From a checkpoint of a small mixture-of-experts model trained on Wikipedia: width 512.
Below are experts of layer 4 (counted from 0) of a mixture-of-experts language model. Rows are named gate (a neuron's input weights, with its number), up (a neuron's input weights, with its number), down (a neuron's output weights, with its number) and show model dimensions 448-511. Each number is 128 + 24 x the weight over its row's rms, rounded and kept within 0 to 255. Numbers have three digits each.
Before each expert's rows: "gets" lists some tokens that make up at least twice as much of what it gets as of all text. This comes from a sample of Wikipedia text that the model never trained on. Tokens count by the router's weight.

# expert 12
gets: "'s", " his", " |", " their", " its", ","
gate0:149101151149151165145100111154101131138130111101132163153085149094152148139151158142146162101127144130165111157155153122147097117097164105135164136148130093124167113147155136129121122150107102
up0:103123062145114118114117098108153110143170145106162099122172116133102083132114127159122104146084128145119147105125145134093102162115127136127095115145123129121121160118078079147109112111109161
down0:201120131140096131120135158130151166118098143112169136097150117144113164122089137112083150144113139127104126097127156132107107157118116130137147139128092106092133154133117113100112097115144153

# expert 37
gets: " |", ",", ".", "–", ";", ":"
gate0:139135149132148106118152120173158130145114112109133159101131156134096095127129091080146112164128125128160117170161157114128149102138108112141146092107144142158109132101175128147133122145133089
up0:163108110151132145132100133179107110134123111169105120175133146147125106118148162155126121127106127151090119084113103131145100164138163157097109150115143141141182109136111141121152141110115135
down0:123079126150109112148065140174159105114147173170107104131116148127129107112130132150104162107142154096134110098159077119128142169144152104138183104074126155120125114089106071154139120104118129

# expert 16
gets: " of", " and", " in", " for", " de", "/"
gate0:159100149141082137124126107156128145120109090135111132127085139116157086096107160121149085105165099102143148118128149106128128126103128108129080133151136156159159104148181100115160116167160141
up0:139106132125093117108145109101102129100146133107127132125089111124149116153155156118149120157123142119127144109133125130140121128117140131146137163130132147140117125115123135132109112167128079
down0:124142147117141094103145072115099117136155165099112135132131173122151132131161118114147139148146137128105141110125124130101153137124144167059130158188142098142126092094158127112153132140116155

# expert 9
gets: " as", "00", "10", "11", "14", "15"
gate0:131123131117139131134100155166161139126130102151150181116133082120085110189109139121152153128131103109095119107155120143152147112126150136097176130085120168148119117159127138102102104119148157
up0:149109108105140111076151165125108163133146134123162190160094126108090097152111161145109123133111069111128179113124155126165091103195144121131155110119154142137146163158186099102132085113153131
down0:114113110157121137100141093135107140073143131159154123154145128052125115149125173110116127126108119152126117124158161083139121140081119154134173085135100111115169127118115148103127147125079137

# expert 34
gets: ",", " and", "),", " or", " but", " &"
gate0:127140101135129086120092151105160121157142160122171137186114125114108115147162125150157098133144145156088140144088171106117130156119163135146146139107126170094114125103111124177137149090133114
up0:129124088158123137122103127102142119127121120086149114135123139088093109132137103149134154152177162171128129108097138114119113085186149145138143123123114190126103129066118161125160135105123173
down0:146137186122116122130182133107110130109088147108117124111108152110113135099124110157134117131101167121144140144152142131095109135106149137106146158156151083143139121181099105094164159139103131

# expert 5
gets: " to", " had", " is", " has", " are", " have"
gate0:092138091139140136153112163132111137136133152109138139163137105158095148113106137140091094115151125115118161103110116147150145120070179110131109157087140166156125131159117104131140102155121124
up0:146129166131119116110104098094123116074149116131151110099138169105113185152132113152177144117129144149159083153121150122137124101145134150141144152139134112088164115116120081142183152147094168
down0:102095105076121101115106159136136142096076161171122127115117138132117137105140126112109123105107112121148119128151111159148122120110126119086190103142149162133135124119129118156168123151156143

# expert 25
gets: " the", " The", " a", "The", " an", " this"
gate0:130147113140136155125147156160090150149101137120176124118119171109092055142125092149173127159093147202120115119161178128134160160162126118104207129126134120139146132154126130107089117127113172
up0:124125154108132135106114092092158123125123143112124120112142125102135151098120140134117143169173129144149176138109080158102122108072166089150093128129127123117117115093096076138150135092116089
down0:176116109145137093100112092125085109121115123132099137126176106118105148147106110136167179102156066144156157131107102128138114112099137110179132156169087149097109173144142136124114140150106126

# expert 19
gets: " in", " for", " on", " at", " of", " with"
gate0:142087130106175104172139136154150104123091144127147132139127158104149106108127083162167152086120093121091119148159155116133124133138148125121141145155127109115121130100147164133101120165119085
up0:131117167114187114170164111157119106106093132145132162138108142128160117143130096161159103092087122100111125160136120108089121146149160117126140131169168087076144126106160135125118149176125106
down0:094116116141142151140095123132088116124116107140084116129167131130177141126140106149099137137131119111116114112107114112118165132108149121144149128150134128141125112142119073106121114126157121

# expert 35
gets: " the", " The", " two", " one", " all", " other"
gate0:118154157110168116174124118158117098141153103121100126140127106118135161185133174124166122134117137096129201117138100121165118060088157128107130128140168138146137071119136126134119081126109150
up0:126146164113123143134156072137139109143153114145123114117107143107127084127141155109167149143128103099147123129093108141154081110096165172140129112117143142148128089190131174119145087150095135
down0:150167156154166150099159101093094144163103119116093160068139096122135128159116134120180117164136107110154148096103081094149121137084116114103097137144116137145118119124082123113107119178152157

# expert 29
gets: "-", "|", " a", ":", "==", " |"
gate0:149152116116145138142133105153111113102138127115154135098113186102142102133110140139122091142112093142130069102113070084136101117105100134156106133118113096145107150150113141111123139107127113
up0:088076118107126169116108129123131096129136130128116075107125146075092096088123106116089082130092145112132144143127128094141089117137165131097116091105098144112140137130144117155130127081113188
down0:130101135124083135122132115132123150130143132096109105182136164132107120109152114126164143116163130125120128171133120119106115119122086107097099094164124127160168122125174135150144129102112117

# expert 8
gets: ".", ".\n\n", "\n\n", "==", " |\n", "\n"
gate0:124083166097125160091146123146181114123103155117110115119174146123157122155178125134091110061122079143132140142135151099126139138085152148117124134152089132091146128108154140113133126108101189
up0:152135113116129112128101108128145105151128128117145132166121102134113117136125119104140128129132121132138093090092140142127154152104128125101153162106129090144122147119143110123166139113132106
down0:086106160116130130136085138140163117133127157126108121124110109128067178093100116145171107136116106129118123111140100120112115110134161162046158142098125089109183121136133111116104157119149116

# expert 20
gets: " |", ";", ":", "|", " /", ");"
gate0:175119097086151110125127113119122139146140129140123141149176143124098141136148138121142150069123093103119119111129147128141117135125135157087156162140132170119126143135180090135165172107108108
up0:129163081110128136170151105132118135109120125177143118163148156130139135127141124117127121137158144096152070163124114110196167134169116179135121119133177174105142122123081118171131130144137145
down0:097135140125145108135122171141115135108123149118170069095160135122114123105145145126104129154156150156149144100133143115125151162120152122083128161083112108126137134165154125105147152185129141

# expert 18
gets: " also", " be", " not", " been", " first", " later"
gate0:124111128115113119132133127178102138123123128117109180056097182115106123086139132131106124103134120107167161139097127135103094088155078129149128115141091127117111140145167122156103121170131102
up0:122161132084124100139119099124096107067114159106109089098141141085108100127130107116117145157132171112149129172111137117138114081125131102132168087151108145110127083151143175122118131133115131
down0:138143116158147095131170095110097133110117126135122134107134052118108123107131140143141116142164150157132141131110151137077173119104152156137064172122138083142138150165102136115117107099112137

# expert 39
gets: ".", ":", " –", ";", " -", " —"
gate0:127085139101121160124107123187089105120155090110138107129103096109147108139140139160118154133102151127146137112148192121134085110122121122072123183132107139150148094127137117107148074115135134
up0:119090143108142138125100135158088122119165112088131124138069055086142127138154137128143169168113147150172147133139173137132109111128122118104115161145133141159156086102153119127133092124128140
down0:124101126097094138136165142101102125126134107094168132150117142094068127127141136154123100066120098113135108113125139105120159124098127147140129124136140136172118149163120131171163117094109136

# expert 24
gets: " ", "–", " S", " October", " Road", " November"
gate0:121186177130147138117128116159119086089133106118115128113138176150114134139110095126113139143090096132117140098079129107137113107140147163123131099098134145145135118133136108080107124143109132
up0:111133142080115134140128159134125090112143120137142117114120161150134138154144155125152087168130165106099104130098142153132136101142130141168185109116153148174074173113121125126108103128097145
down0:132149121106170136135106090148110135168127139106118110158174125146102101144104152129117077152114134138125166132122096134121143127130116144136143167132148126129146087138158122133113116133091149

# expert 33
gets: "0", "1", "2", "3", "4", "5"
gate0:100142143130083155123111109171145129138151114126175112104089103156101083106134168144101110132096114120150128113185105128112142112110154095106079139148099153130195138137093090141128148156154143
up0:132129132085088166129104116133169124147170125108192118099133106113133120108135120149129100145117133111160133144169125125161142104134145075082127152124119124132168129121135097161135108144132121
down0:137154139100125133148081125101101144180181114152125135109146073142170160161143119201099127135130103139133108111154133105110124106086146112146143148130136120130133128182150094136141120165120100

# expert 15
gets: ")", " \"", " (", "\"", ",", "%"
gate0:160134135157122135127097146168147147100099096168102116096147123085128121131153156141151108152142073068125147108137125108132107144125141161106146150070149107099163153142126119109055150152139155
up0:130158156198138164128129102148154151088113095156125139143125117123110076170141126143113091145137098109129130142087178119114133134155155140115143114095175138089153147109172143150101148129107157
down0:135124098107173122109125119173098162148173154126115126106132147091087162175162154157160114153110118101103087102181164151125127135104119165077149118162135132107152091142149159134116129154135107

# expert 6
gets: "20", "19", "18", "10", "17", "16"
gate0:076145115159113136129152137165131107116096123099101174109134133168181119130144127104120125105092155101134153153135107152141137145203103100096096077157158153151122121106159131132163153126111147
up0:145114139117138085143102105079129067148135130163166091141111123088111117151130143137114151123123141105111122100123144120127158129157130129135125108132117121075104116129105136146096161163135095
down0:120105142111113109124144144096118122172176197144134110106150126097119174153132137153122112106161140134104084163138093090104158113130144074136133147153061148169145125092091117148099123146163101

# expert 11
gets: " to", " by", " with", " from", " of", " in"
gate0:119114109120145127161149185155139173133098075125145136081123120097128131090100092164168140157131122123169153108124163119161121123089121165097142095184112135149113115146101146140144105134096150
up0:148109125097156143122142143134142144138150096141121140118110129107151116109080140143153127117121144135141111146128150131153126133062145116103135107154145081143155136127128134149131164113106084
down0:138131162166141126117119159153094178110104106145099117087157135144120133103121126107141102169129161140150129139126122096132093152105133165127085104149109118122121094113148127112149095166138133

# expert 32
gets: "\n", " |\n", ")\n", "\n\n", ".\n", " =\n\n"
gate0:089087099174131113122126106198123140123104121139118146100128145129131123143104097150123103147150120147081150128120101152076149137154124132110118132135072144116099171124129104094128134129102166
up0:106136093132095129149092129126161137081111115148150150115133161131106130116118140092081162147151126135124137077135138088116113123129142175116136115113129132091143172106095129137164146138112149
down0:118119164129115150130104164122122147112082166171165175138146103142137124113156105100138139122120159096137175123130126134130114128134096127103146139136079126133129153151148158122127152113154128

# expert 7
gets: " that", ",", " which", " it", " he", " who"
gate0:176148086125147154096166102153113142124098132139094160119161104124133130110139140187132105086140080114127122166153147129135154146152106155159136120137111147114128139119084064126135130106089141
up0:133126127146150118179092163138138122132110145077128124087122121129137145169149134148137158165151121181139124101103142117189167088159171123088106125078120137089102116145162127138111171179129127
down0:116158105108129176109140100112139157177133130123170123141105146125124142158140135146170132135144177124082123103087129123174124160161109133137149147109108142095072104143120123164094153104150098